From a checkpoint of a small mixture-of-experts model trained on Wikipedia: 113M parameters.
Below are experts of layer 5 (counted from 0) of a mixture-of-experts language model. Rows are named router (the router's row for the expert), gate (a neuron's input weights, with its number), up (a neuron's input weights, with its number), down (a neuron's output weights, with its number) and show model dimensions 256-383. Each number is 128 + 24 x the weight over its row's rms, rounded and kept within 0 to 255. Numbers have three digits each.
After each expert's rows: a language model's description of what the expert responds to; "gets" lists some tokens that make up at least twice as much of what it gets as of all text. This comes from a sample of Wikipedia text that the model never trained on. Tokens count by the router's weight.

# expert 16
router:146114105124109149080142110148155112153107135152120131101158113115128105140099159140159118157114135126120166138097104136100112119141093159132147139101139150098138150126107144110143139145094130148162151117168109160150159143107116173130147136127077114096104116144121099117153145111176126080125102118147119104125151114099148121135116146110108133119142111166106131143146138120127150155070
gate0:127133083124130153114129132067114111155143102132149120139145087113112093105143153098120135140085097139131131145163124164147155103132129117123095118113126129123116153121127128145115140125139137138093087128152180118148149117164131145108105123099080120170104184145093146139176125140127116133099139128154138127092064135102125085125131147111131154112136148143104129103128155118126136080143
up0:158116167130114108122120108167134129123094143097114130130098133129111164135110091187126109153176144156119154125113139111099109143124144097089131141150146123146118071138116139125157155127124150122161143141102098153119114096126111133125134106140168135090135130117154127133063111105155131120154123143116126135142180123156124155085119164131082108168133119113169123145128103126119104154118
down0:143163196138126173125147159153138128132151100093153116125122142140111124104117156096130116132127108107118120115116120086167079106102121124144147145111134146153065164157169149137114116114148136162130095154141130108135173082144118148120110119114145168129135138071092091061140126106124144102085126153161132141109176147096145133116114151101111106121141126142142075096137149120115122130135
Apostrophes and auxiliaries
gets: "'", " was", " is", " has", " had", " have"

# expert 10
router:091176177151112148106137138122103118136123122101056145129115109094149111125122079155120160118154157113103115129148163120154093140108144126169099139136116106130095119151083120126148129118098133119124125156113115157130097104117137152089168159150144153161109098111125140127094119107072154137141090092130110128170140094077115111135102153155131103146141177123143154132122145102133110115146
gate0:120138117121152082108153139114131138080101160176107114134116122114151114131151145140126130137079160169172138121118150101122100170141101105106128160135139102102125143151153137083137121082138125125123149123130154148112126150117135144129129129139100129145161104126128110118156123140152182149133142137106183126141133123140127121132122144098098147113100123169091134109095149091117129120145
up0:116168142116159134130135107165153086095114119108128112138153120113113113139131133099091119104185130136152149139096126159083116058111153111114139139076124156091148143111097183099075124140161100100139090124100141134168146102135150132120118095138136125139117109172171126140134152141142122132094122148126125138151152098092159117146115119113110105123137176123134101153167102138133130103116
down0:145085115151125113125134159152119166138145116152137140101107136136133130131161137090132136130083143128150111124075132154124092147151134111187105109052144125124154137100128116091110103148151138130107176095141155113150105142154162148174082142120145141132132095183103156118096169166125132147137171148111089110104096108161136112161147122129131173114139103122169147129140129109127109103136
Title-internal articles
gets: " the", " The", "|", "The", " of", "-"

# expert 26
router:127175141148135126113130100144117118144092153152145122111144138101144106089107146159133150091107121133084124107096115079193124122126110114097138133118117098159118099146121106122120156124147102147139138109135169128135119113160135148125137100110159090173111110106118104134094167162127119162131128144108132140135085141165165174108144106170128105134106156090140124152115145136128095107145
gate0:095099128114171155133162146117128162143121103133156120132131098117104143121147120120158104165131165134164152146102127152149098097110136149157129114168078129153090106079104117096143133142144177122105191142142103130085113152083125109122150134137158156128135120123133138147119143156149131153122110150155128093108133110119101090157088171145117133108127112116080156138134132144101131088147
up0:084082146135174152128163086120122132149133133109147162116136103096123152096129128083113135140104165162150147131124135121179086122136146167195143158185140146102133090110114125078142152130150119126107165112139129094115153148107099132132126115130126128138161117137129178152133157122122131114183108112127111112162117116176129125170128165128093115105160128128077180113123102136112139119114
down0:076112126134137143139070146111099131148140139151145185138106120153084139185132132113150147111146137119094101154150134125114092072128114115121097130124091110148115165121149113103122102124097086181127117090125104091136128061144182117084151117136140128123166150140151106124130140153090126139131100140139076135119144117102165113141137079132169138091130084139154133146077112127165115165120
Numbers in data
gets: " 1", " 2", " 3", " 0", " 4", " 5"

# expert 12
router:110167169142116111160104152150120102128108139112154148164157121167087075109094138153127124124099158132121102139153150126161114122149124130137142146130120137137118136142089127096131116159128139128103101156121119091114092134104181112138154122133140108121126128135157125118138108161118097111129117138132124105150143106098162150094141135115138155126111140173101094165162130101100118113098
gate0:143124142093163113099130140048138176116163133149154069123124075137141159122088153088093112139119144148114138130135086150133148147189149138136109118143119102136162120090130126094126087103149079159140111115123156106091130128127094115188152162126175157097118123101111110094141122143127154135135106126120116131119096124136140087124144158122137131124107124100145154128167073178108127102177
up0:122122123131147094108169115105153110118154117116136123135120094140135156068137174106128131081130124132157133133123146115120142176082165122092105112182132143127171121071133115175111134119120095139110133129132131158111133135150121144125114157188153129099098117175153137117123144153130149136181108157129147116106157179119148120121118123110134089114106160142132135111164107114111159111158
down0:127146156113159175152101114147137140151169133104101142162084125150116124140124133134121134119152121153125160093173148071119117151151112141111116120130149122098110130139125131147137107142137167124155147129081111135113129104111138149156157115122119134224158116100144117103113130153150144118143141138141084131121173120132145140147182157149141147118105081127132143095148184095097116129110
Coordinators and prefixes
gets: " and", ",", " or", "-", " &", " co"

# expert 9
router:124136116179148152147145112156102149136116137118131108072109135122127134153120078144126144125096109149093134092080089117111154144103117154139078141124141137131117122060160119124139092132123176159120130137129143126112153180097129086125163152127095134154132090118124133145134142142151169116105104120155161153102148141101085149142113091132101121113137083129150098124093138100103133107096
gate0:157111087162171124155122148132178093122115130175141116144116100126135142102145102081137140142112121185126132116143127118147120123119150152140135119076202110154147111100130129161102156165137115131149138110076124133119102168139149131134163104109147126145132148115125128149110129114127131108127126140100118143135135150109135133150145111132135109092145091116140134143136130109096127114105
up0:117142097148184124130090156142143081109132138134139165138132115128130087127136112089101129177129142180130143113114152131137116119124153157126127097089172098164150100115132116189104158175109150129151122135112154142095122156139122112153168096106127104151124156109124145158131165109127135096132124153083119165140145166119133141153152108116128107136134097111122131113130113105101138105113
down0:094134065163147131118098120085119158105059111124136081097109135115113110119119111100119096131076091180153166083078136158136138149112118101126108090138156085123158142140187114139121136135094141148115150163159104099131096138128135126145124149095173161133135101135127133138130133120095125115123115168186139124118118156179137154111141095136141145127087175105135100047117121133146154088145
Table cells, country codes
gets: " |", "in", "nia", ")", "\"", " USA"

# expert 11
router:086107143139130090089107135136126149137166166143110139146127137125156149155121156145061080134171111129100133140143160124179152075174087142135124141088158104153153177159127118133136120165146130137110107138132131074182131106176109139125125148141106127108143129125169112143128096131151094153098139161179112120155115137138135132122137152163109155105137150127132179117116148101133127115151
gate0:093129139086133126098132162117139131123122105087136115109102102117163159153155105127131129124129113103123152117079136136126083116165144155118099153153133149119123075110104119110106119131108108148162131131127146163082157146172094137094145114103093137143145112193138112166125119152146125091150161147114169145138136155109136129130140101134156104108124104124082097137129094126130141144144
up0:129122146136143112107160133133121141163140106117140135119135143162101121120085116160099123107144112175116096156149118143153137151127143124115135127126131125129165172123136129108124144164137135135145131121105130100116074125115159092155137191109145115129117120099102158129130146101105140107127122174155068122117145111157131109120133186144133131136170126129141173120114164121092128118110
down0:092137104168112161099130155134140124140157128126119103120133155148142122105137115132073171115167160138135105114147149114168127128087095115156170113131112156106110149167156129122124120153118112115135143102147127088165131136101195159135134139134169122150159102128145074122113143138154138091118118143169138129148143083160131157127141145106128117146151153109122161149109177084126114114144
Articles and possessives
gets: " a", " an", " his", " their", " its", " her"

# expert 0
router:142121113122138120152136151116135141087117113177107121130153168140180117097197172089158101110128090149095122121181108121125159148138093100145159120168116093139128169133113165137092123116135121148148130119140147132119147124151097109153151133133111172133142136094127138103143135150105116149094131142141147136109172109107136098164142179118094119128089128115136129147153112128140161133127
gate0:118136101097114087115147110139173093136132143094154123150144103134143097144117142145094187090112083101128144134152125067108105146142121117113067130155085133106180093077114128123117125108121127114120107076144137157086095147121136159114114194122137103079150136086069129135141161107099121124134095124122128156141162112096151185133166136117157150109104165102099103106120105082152139133135
up0:145070120130102093115089086101165130132183115111159127135121130140125107154111140180093143117137098156122103140120171130115088126115129136129135116108096116134143144119122144130125135108133150104138127135149083092115130090125167087145127137144137113132134152059101124121119133101104133137084114132116116152103107104132138100127128090056090104123117129152145100123124137096092146126150
down0:130140117088136127118138116143113106112114164126098132149174119123143112117096098116149141135184135132146097152156177131134130128137135131184148139137124080135183163160128169144143129150088070150095095079101055151118113094073125092118117109126163139182136151152100153166159107160105108107126128084110129132099123132130080108109101118117142108113136145142112168131125136144155142109142
Mid-word fragments, "by"
gets: " by", "ly", "s", "ed", "re", " Is"

# expert 14
router:134129129142117129137130154129133165104133095163119172093140120104144127165114159105086139145151113096126090121149154096133139153120181110096164112189124110144096133168083120124141154131171159129095081137146130106086072141083121124091107149132163108093113153133134093140098121159140096131130107119108130152148094109153099136097112167121099161165120125116105132131123132108143156162090
gate0:142136098120129153141113142131124096146127124127111123124159150125145099159159179100143131098112134139146145094145091126145145135117129106132119114127156129120135134107106154136133138144155142096159145153134107155138103112122137131146137151167150131088144094116134107126128179116084154175124106085110146148136137116166146125095098145108157137103158099111096132101140132168061160097148
up0:114122136134109087123138131145143149130134123147156146127102122156109171086107092129122135167149094125106092138097182145135107102145102142126166135130111105130138125162144107141105172121096112125091107102122158101108132176139121136119124108082110098182093157116115187123109097177155117120133124171134137133124145158116106122162164111158100122142115148173125140177109162102176111148131
down0:144096120062143115097136162094137092121156153109120156123097127115115099157170166113161166152101125145110149136136153162119146145133121091134160109093123138123117145169147143120110153094155115155099128107158142178140167129134105119122100131138131091135139120113120139164130127155100148125110146113113153100155132151136102170101134084094103132123117101142114131152084123145113105155122
List dashes and newlines
gets: "-", "\n", "=", "–", "‑", "      "

# expert 18
router:162145153137139115157142131133144135184116116102134163114116161133160126100120100089135082132142163196094144124121159111127087108141154132109166136141122115140147146128102082137135096117082140107131080139172098106143133171154146145127119125135144163101114086166110135143134104123119130147094158126150096091175159098098150136130166165139126149120147114153193104130130105072114181136135
gate0:122124181113106065091091132116169145098189126164101120120116115122097146142129145106140106121084147143155090113110121176122113086116140137097131121140175146111106137132179132103119130132148089143177127103122163188119132151106141120123144129084133152140158107108109147120117128107121162130116110136134108106158107139081142100143126137134111126126077124131115141091130201094171120151162
up0:157112088133150158145130150135120105128073146127123108157121145138150128134166101163141175127167092141113156146159111144109131175091098096130122141119111098142139132124113155178136132097142146124129091121149108093111118132124124132134119149162135118155094156131125075108147137111128112110143144101103145120121143138144111090127155134140132130141124117139152079151141093154073120160091
down0:113142119104074121119086113125133136106147099134088121100104139140090091111107114127121102112129100136119168124142128128162095116131131136146115104162155093120148089141131088075158142118091102097146153116091153133138170139154133124130120142096134165121118094135126159139146120116090190139137077169104127137122154150120147114093104125100136136171114177106091144135122144091185155112115
Clause connectors
gets: " and", ";", " that", ",", " which", " but"

# expert 15
router:109131079134147157145172101150164102109125084108150122144129122117087088150125154153121159120118138180108162142133124060146142071132154140159162149167141142091156117133163131131112115152139112124132154126176137133093138134112158116139134149153130154139143116138095096119121121144108100159090141137188127151127158093175147130104186135083162147153118114148137097159116165119122122108126
gate0:135103155131128098143132149112129154175112148121147083127105132181125121112068166123125137174134149131130149111124108118167106105118109147091156144128148124122122138141190117147119094175075128156127098146111144116159098117118142132130128132157103113112150107122120142119113131174157123137105113140138113125125121091123150139154160094116132077102141078117114149063134082127158146141109
up0:123130184128127112142101135105134141153094176097136124136090129163101163106110165134135159135122142114126166085093090122172117123119093106108168132117132132089121139153154134156087102194103125147116111110121138139130148105113134115137142148158089135145138128130156139114131142162163158137059121100131109124111100108121096118149121112103142097122116078097118164093103073127171162130078
down0:099162161158135158178130138099087118104161137139110166148141110167120142160131125122144149117128104108145116114066136129137132114107131105102116101184138111090130166114145099077154115149117121124156148123047133145135132133130149129147120159096160149134183149136121151135145139144129148162131108141154151146073153142143109114123106150132109183116092090114058171129111095135115103104156
Headings and "to"
gets: " to", "==", "===", " ==", " for", "/"

# expert 24
router:119171087152132108146111114134126129153086140156106130110101142126166129093123091127088169122142130096119099121117159111146133147101122141157133129105162106111131150129133145112112104095155113138147136129163179095163116137153128130088144133127113089145126075143117140085134142150111144144105135107095142127059131125096171147150099092132125160087128145104214164091126094118130101168144
gate0:148107115184109161080111132124126134111105179112159159123125136110119139144136136081103091124124133141147137133178154148117138122152112106148122132138110134144127118134139118175122140155158153147170151128139142171145126123170133131127120150139136098105173166133100111105107117140100130087141112115105118157156149120135156129130149142104086160139126164145157141130132130123099150074155
up0:158103100162130147075118136093129144133166172121122140132119152142130159135125133087104083124117124103108130154174112134128125127171102138148139111138128112146116101107085138156134118125133134147167132120142165131125124113122122132118107147144121126128179139136106133112087087124100129102169139110107114157159126114175142158112141148123073148155125131155141140157133146144131145085181
down0:120134150134132127106114080147105160163129116162091116125096123154131143103108114116101118133091133115141107173105127112171096121125115122156115115118106077134131123159118150129156089130125090165163121119076154134114132140147079118140121147150145158100141148121091151155139153130144159110100078159127132114134130134112156138145148143169152145159125116136146087138134100147137126151083
Numeric table cells
gets: " |", " of", ";", " million", "|", " most"

# expert 22
router:132141097131174151182147113151124139134119078143141100120121123081107111142105120129148106118128124130153146090107094137158103179090119124147106112142122110067090107092093150096127119132175155138143107107106130167146127157108102164096140132117163178141115093130134088116182158147151145123141137133090101160139134165148144171150116136110144121126103086178121139113155112131117114116137
gate1:099142114121145048138123140117145143167110169119144157123148125106137158075086108152134160140141138156097132150125146128122132133150140096088143148179145116141083064145140108126143109154147083141098165161104105171101110160091121144158155140141136119121143135153126179177118107099132113115096151141115118113106147137108126128138160137119131139099140094135094110155111138121129144126114
up1:108137131143094132087124113136135132122134097122104087119137097129198146142134125138144145126150078123125110095138118166104139150115104142155129075105144185139129151173154154126151130070138100127135098138120148079120110104107153140113146159100139104114152147128103132135101125174130116088121079149117130173124113117090124151117157119145090137106107135101089131117149119132150098125148
down1:150092152154129119141126128125135130122144133150085124144153143143132121113171140132067165135078131096121108119095120176164106160077110098117137135092098180129132077134130140127121132172096132146131136096087076104157117153102123134142092147104097115168138125139115151151099092125127161168139117123093115111161147133120119143149103101127111125099160119168189114118125167140113103172087
Sentence-final periods
gets: ".", "\n", ").", ".\"", "\".", " 3."

# expert 29
router:133118130101120139102163115071138114112118149120156154141094137117088136160129155142132135205118146130105172169118145117142137139146119137090159103124163144141155100155113102108145128112121083079133135112117092145132121107114106128093147139099153108079146134110153137089130117088112118150165134101090111143102137151097091149085079116150148123142132111111194136122180141125093102117100
gate0:132139087124107127110167132169149129112125164057120120140134126089131149129159103119148130167151132172149122117112131130116127131109110177161121149125130113088092105130137163111154127119099136140104137091153115164116084104166070121111189153135092142142146159089149093094161080089103180126127141131154138102131137093140156108079138136130094110112138097110142117132135144139126126114132
up0:134139095129112104133151099111123103112111162052143141114157126160116130125159103133140136140157101155152134109113092103139159150095101150139116114127129145121126154107148122115164094109117137106087133119148094097137109099110116128172143084104149136151129140123088127086137157095139132130130116150140174137098144155104166140098125098111102117167108100156128129123134116141097126102125
down0:136099100124146138124092162106099121120135117084144173131147138101174135124111111116144148134141099124117122123162127155145116069111125106152123137083125132093189133119103139155134135128130118164072100132065120133104130142145136129132115094148151122158105134131102091132118153123087133131111144149108130093116135122166152143150138130143113131115145182085157130143157120175162173161123
Head nouns before of
gets: " one", "s", " part", " University", " season", " population"

# expert 27
router:064110164139146151091096131113108119154157120075089105145091114148160134105109111158137117101181149143110138138106121145123099192105107102149105107142154113157114174135102097107162104096139130144135122121096173126148121093088139133144121123104160112125105161135124146126085100116117119144114115115161110113096117101114091088120126105125156115118150159110190113136117152117086121151134
gate0:106103117163137059134098124137077099108150123108125121127124125126116104135161141123183111103125152177154136140148128136084115128119134100145149142126131075131144127101146127092149158114161105109096130097105109127135137080126137080118153096081106163119082109112135110156125140116095132140167155134138163136137128121161160113141140111148120134128165156164154125131137152129124164097145
up0:140189135081140164142172125097125142118109137160109141138074128151130160131112174130092144149099041086119096140136157133136122148136143137101116147140129141113124101166154141141122095130095144155136116180130154131118114135102153152159101143132111109138147108114093121093161112114154122125111121085136101127095149106109139178139122156131124118131105122121085116135102079142137074168093
down0:134104131099128135160128123128129099136104111113109137121126128125131135107110146166118136110161151142178103167117115107110098116180168145141141133115140134125118091143120131173153069102114119127161115119094097093125178127068144107129140155090140081140123108125105135082147127126121134097154154162131141099085121120107135140106109135134158097124124105128114123113150115128097124115105
Definite article "the"
gets: " the", " The", "The", " a", " Democratic", " Republican"

# expert 21
router:158119156137129138124100142147092124179105175131127133130168103132156105147121156091168134153114132124142136125125089095134125099150145114109116143088117148123131208159157161116132120148090128138131123133179124127116154147105103132109154116107120160088139155139142144121172080130152133131151082115109153092128113170119102136133138113137083154084152107116121105153132104163131112130115
gate0:144193127136136134121098152143093134087140123122181142107151128149085170166138155082121152121131165131108132129123106125172073128153153127134165125127084130118129088132127124126117128153152134137126155119124121101137121046153129117148127141135153118128115113151128144156151160124135130107098136150211138135090162113107122147128120133083158142108160073088095161142115119137099140163130
up0:076097097105098147155120089156137159162126107107109102140121126103119111104182140154132115128082104157095133142121155145117183141089098157123110139186144161142170137145149098102168119136143130126135116087099149094135134168154107108139153158134117117117124129112076081089125114153116121169131140141072129119149139158145122134161129111135119123162107161157124114114161174129125113083169
down0:105151130137144142154136127107106127116112184082174155114089124130107156182111133090102162098143119132132125161103141089121126131141161094115160136111138107152091104139118119149104134137163104145127103094120097070145125134147104132130102108132107125124125126132120107148117120117132140116106158114160091159140118160143100117131161130135099128135148119102118122146141110112145111104136
Sentence subjects
gets: " he", " He", " she", " who", " they", " She"

# expert 1
router:088112150103140105116138151101141141108100096117112110095151128123142115095122114140117162127137119102140129129131146148160095141102146149160087178178116125086144107126105136158094160095142083125156151139111140112142111145114209124154110110120099128155127121153154166132166142128106132114111146125125105128134112086128154109090129150131123132137143136121086160104114124109120076121112
gate1:139131152173100116120105139099117113114137097128119142083112102130128139146140076117144119081133158107090157142140157099142152133142113114194129134114160149165161156121139139097117131087114112115098132120106137101104104106094127121106125084133126111155121097087102128123133141117126137122129101135142161148099150113124148114121105160137152082140123161135147116172156113129084111110133
up1:144156116090163149108170112144132129133117150146126108148136133134118098140100175125094136192135108148138115137118101144117117132126165158087113119135100108119136122132118131136133121153140140101163123148144126170156144150167144145169105133128139182117134149174121111134127103151149107109131146128112075114142107103136106122133138130073112158118090114134120148083106164083184145143120
down1:128141156133130160093129102132124106140131149144130095121094096141149126154109142126114109109127136061163102138126123137131073114134146120093129116135160125101143173133101154102138129137101117116128172182113113135140108139120070090102133111101114129114104118146150141115139128163172120148113151125086108121169110145129118154120108123150132142128128148134134142113138153113132134097172
Table row starts
gets: "\n", "|", " New", "New", " /", " +"

# expert 6
router:141082108149124133068103103122103159110127150137152121152090091148143103136114141107089126098153119126110098128102151143170131136146096149140125132132169157126125140128128111104108133129172153104069110131096168118155171086161091166096145161135107138116113148139163191138117131153154134154167109107112113087154123106096123121130118132117114094144141118117172146114114115115129172131152
gate0:135137138110162182147066144152130109156166130137151126078124156118142128170130095114118114100127157146135144112112144139142075125140159113142079129119166092138130079131155129150143120134121165089154106144102136144173135143160111106095110057150110171154124115150124124125117084101164124109122107100130105165093146102125112148120152112130101128100106113149139154108119109114127151132104
up0:092102166082109110141094163159110124095099140155139155105112126096160107150173089118129119128147139128148189080149100111164152132143120136073103132136159151149150139132112133120126123111122119127148124150115121134111168125175174155167108126167108131107139133109103125113152173146098136148123117098141128137157144083129132144110105120123100136117134108158090130120140120123121104142127
down0:113127124132177133132116135211111132114168114138138098126104111144142149140087117135143162167128137158125166098138134155120143098140156124098161154159130104104131102116168076106165112103127115155128172163136105136158125128151116119124118154115137093124159096125120144115132165121150122122159135118129134160143113108165142135129162120111153094167139149102146130099102124087112136115120
Table rules, sports, CJK
gets: "s", " League", "---|---|---|---|", "|---|---|", "|---|", " Cup"

# expert 4
router:093117126145116117114125085165140107164104078129154107123097096141113119099114125122112160134132166170119124103112141092145095125114129125132124130125153130091157143112135142161164112126111101119084152092136128152117135112139184122124162162138108111164115136145096152065132136058139161162101147104161155150081129125118111182162171111116132182060142149149195101119134115086126101140131
gate0:144120124097116159136106162123132125148146154127149168134136092130103116131121137093120113068091165167147129128119130103146117144130118121125132131150160133155141122073091132122091178134134178143111136130121150105164129166138110128139136115112104131126129167096150143139097187126162131119107107160135113149143090077105131128176108127151103109105102121125120153156162127182149134099144
up0:119109154114102086107107121134115141095119108096149083116119151120139138165133132202126111175127153097092152131146090101126133122132166152152135157121126123111130109159165117135134097113121108141159136127133095148072160105128106158129122124163129144129087097158126168128163086138131120135162145132143148137089136156147133142094139134099171117109124069146147137118108149114089129129129
down0:101099151142114159114130114115131128120121123141140144120141128167140122112125139130160170128147122115154116115145131153088093147141149146132135135117107126115181127125132120154114124130124184129113112106133099170135116141130159147101083124120117183147146121148159131132078103157089118106134153127133148120096117160144120092159115067134130090134119119090110135155124174171124107164097
Sports stat separators
gets: " |", " /", ":", " in", " on", " at"

# expert 20
router:134092131121148170128097077164162097095149135174117134172150140145149143130145121123147155125160097121169112158148112132102134100089106096071081137118106158122148114123170153199112125123176167165098130094139130172114155110109123090109102088085144109153123100088112134120153156125116109160166136131123118189096097124173138111116126136104135133129162124126120101135157110107157106082122
gate1:107172120129140143107068114118156140124123123123129129125143145184089178121146143143129159114135115095108090148099152174123137103130123110116147160149127111073115119130134110116155122125199143139178111152151133127133131136139091133145110124105126131126141151128113093153115121119140130116117108098074101142111084162122140118166118105100117129082145108108115100109146141170132153158096
up1:122145148155140110140132104102128135123138108154141109155108138103101180138102114152135125110162157083093150137109165144164127121139085128112165117153088193123144099150086108117114106103129146128112103099139145099118167099133140124133129154107133120155126114126109088155111140144132122113138123106113128150096082124073176112116148173134130142079127128131113125105116110157141130164103
down1:142149138185148116106122100112104144115105100120131121156112118129126081129164178111156138126140137156143123153109111110114135128158188124150120141058119133127119169087123086105152148149083121078103162137152144129093081110172072077098161105142135112094149090143116125181120154154139101130092082133135138162124151126157127068166106113125107087109127123112121073115139121156134139102115
Single-letter word pieces
gets: "d", "c", "z", "m", "f", "N"

# expert 13
router:146111134119081114112118127125142123136149094121142113123110109100094132146109123086112138155154106158159107105161151130137162133116148137129154147163124146121148090079136149138170122118096113069099116095133160140152097175098162186178122136128178136137137125162104109145110172121131120138124133132116081105145135099171096101090176164089169147126100158172151133157117109107163160143118
gate1:130126159089168083135146145145094110091111119158179138165137110108090121122197103121142167099143112124152140077094122090119149113127132149137151113139125131141152154101136116107144094125143144142137110107128084118109147093141070103081117155110145094112138135135102129124139108169165062135157136140133150121137117198159148159153095154105120132132173105133126091147145140130159155139135
up1:141140179099143105143149144119111139095107114134153109123153173116063152111183143130118180128112102135107138107077163094145144106150126171106125102148099122102127151082127157130147120144122146112130139127130062120107136093124118116074139152106152076144116125156100117130103142157149096130197157129135148111165142139173165165155086156141105165093119122108136109155132105128155147137124
down1:126113155118109115107110120126098162133158117132105138164114175108101140089122147119099130086119111129119145146155141114144131103144118132158076112103184101099171136121077136126124141123108095144120154134141131175137171131121158110139152151130120104090146126194097124111118121136145110125100043164117119122120165105098131121115158125118169145143157110126180135095153146105164153116128
Openers after breaks
gets: "\n", " (", " \"", "–", "(", " '"

# expert 31
router:093115165122141101118130105185133097095131081099127107119142141140128142091116117128095135149093117118139080115149171146115134153104134164160184115137121159119134140093127125126154121128143157122138135132157143110097117080145136171144117167132131086167139125155123133155125135102117132157123136105144163104148158157100088140145116104146090106127183156152128160114092137164139110172132
gate0:139111114136090108128133101112139176111130096115119123150107139125116103163142114145106117143080156091124129107158099117111097109116161132157140158118124122140137110142121114139150156151140125108118129122112109126173125161159117128180108129094102137149099131073109131138099095106164091170118114102132078144134101087139116155103119149155105085146116090110136128115117128197138155116156
up0:093156146142161109139139140133133086125139133126138179096143118136140148091140107132145133111150106155108194156122174122137166143131092147100148109104123105122074130108101134136128121113082179157168120113137143121108132095110172138123141103160173113123163125171106123109149127122123148128170115126132128128151138142123165083177140121125152113181121153114154150124133140109122098140131
down0:087114115112132150143141156103101159109129110138127127102096150082132157128147100104136142136163114111154148107103175160091184150113127150107131100178118091106148131107147107144153103107154108103147123143130099100140150173131113179132142114133131126115154168133128154093148086122126110106139097122126087127121136144102090198116151166124147123137124110140121109130110122123117099104118
Dashes and medal cells
gets: " –", ",", " —", " -", " No", " no"

# expert 5
router:122107137136101158112146177112148122116153081112098104106151104124123113116158130102095150179120110133138099113169142117101089097098148134092135157119161170115123130094157159126154134139116084149136119131159101106149148120128152134145151096133118159103163149116092126092159129141097117154098076134075138153102151125105125133112134096094169159159100082148102105127123173095169106115108
gate0:134096142149148117115141069179149115142148085128145126143109107145118132094141160149137124141104108164135138105149162127104111135097109121122130070149120144162117151120096136105145117071153165136106167126140146126159138117114120131118132129088137125112127133121137113095116157107162133161123117104123113084115164122125068102160149134126113119116115143124124070134097150133119135113140
up0:117083106177155129125134104162152109127175083128158120114118089135115109104134180129139135148088107152127136114139147151104108130091122121143113078147088140136128116117118143105129117108133180132100148117109133123158164104109112120127161116096137136115137121065125122087127137131181164150134139119125125122098142112107102112145101139106124113131099122141147084133087152115099112125130
down0:146112140134100145142079155136136124146124158182138130107143117136152155124107123107174166170117144125115138130124114126154133116178129105123076080166184148151140122167110148153120188179157113139134139119148124127124133131136103115131140140112123168141107127123169105109126118101082161101094173116095128128125108086107092098092155150138112099176124109098117163114128102100135114136151
Bare spaces, table cells
gets: " ", ")", " 0", " —", " =", " Be"

# expert 3
router:165142124124095144114134149109122118124107141136165114134146121124082164161139144148145106182086137131153132170124112103128171138117140123139114098133130106130148160134177157141124129099133097128130185109107166164154112143136135133130101121115131144094144160119173105127175115166107147163113135127067124086136109137134158094127106109128121146158151113103115090104165097173085092113137
gate0:134124138093180114137107150142147138112149147141109150127169140129154132152130118192090128135122095155129103085157088096090088135062137157117086131154150131100127158096110113142119154144145172110113088172166120116123135125133137148158088127150149143149111108106156128168155129147118098145154162112135131112113126129184122121142097103159149144111121114145137134096129116172115074120135
up0:123114108105131096100128112126125091144144115123142075133168134093148142092168123112129143112120149133157124108150139111147151111144110129128180104072131152179139119118132113089110107115095110130146144114145125139170112132129107147116186091126170131172140100162146121142145121139117111100105079161152138165133088129104095108106163121085114112122120111124149113136091114070154142145123
down0:101111108141144099151087163154105094130130118142119128121143155117137080137114146142138125159110120125143106090149098105090098116100134145164104131162059177158131157124151151126118116123088105131088165138135124113067146103115088165128109143128137109148163171084139130151116103128089142114117118121104150155129157101119136149078131133151162148085103106079113101123167153140139132143134
Titles and person nouns
gets: "er", "man", "r", " General", " West", " S"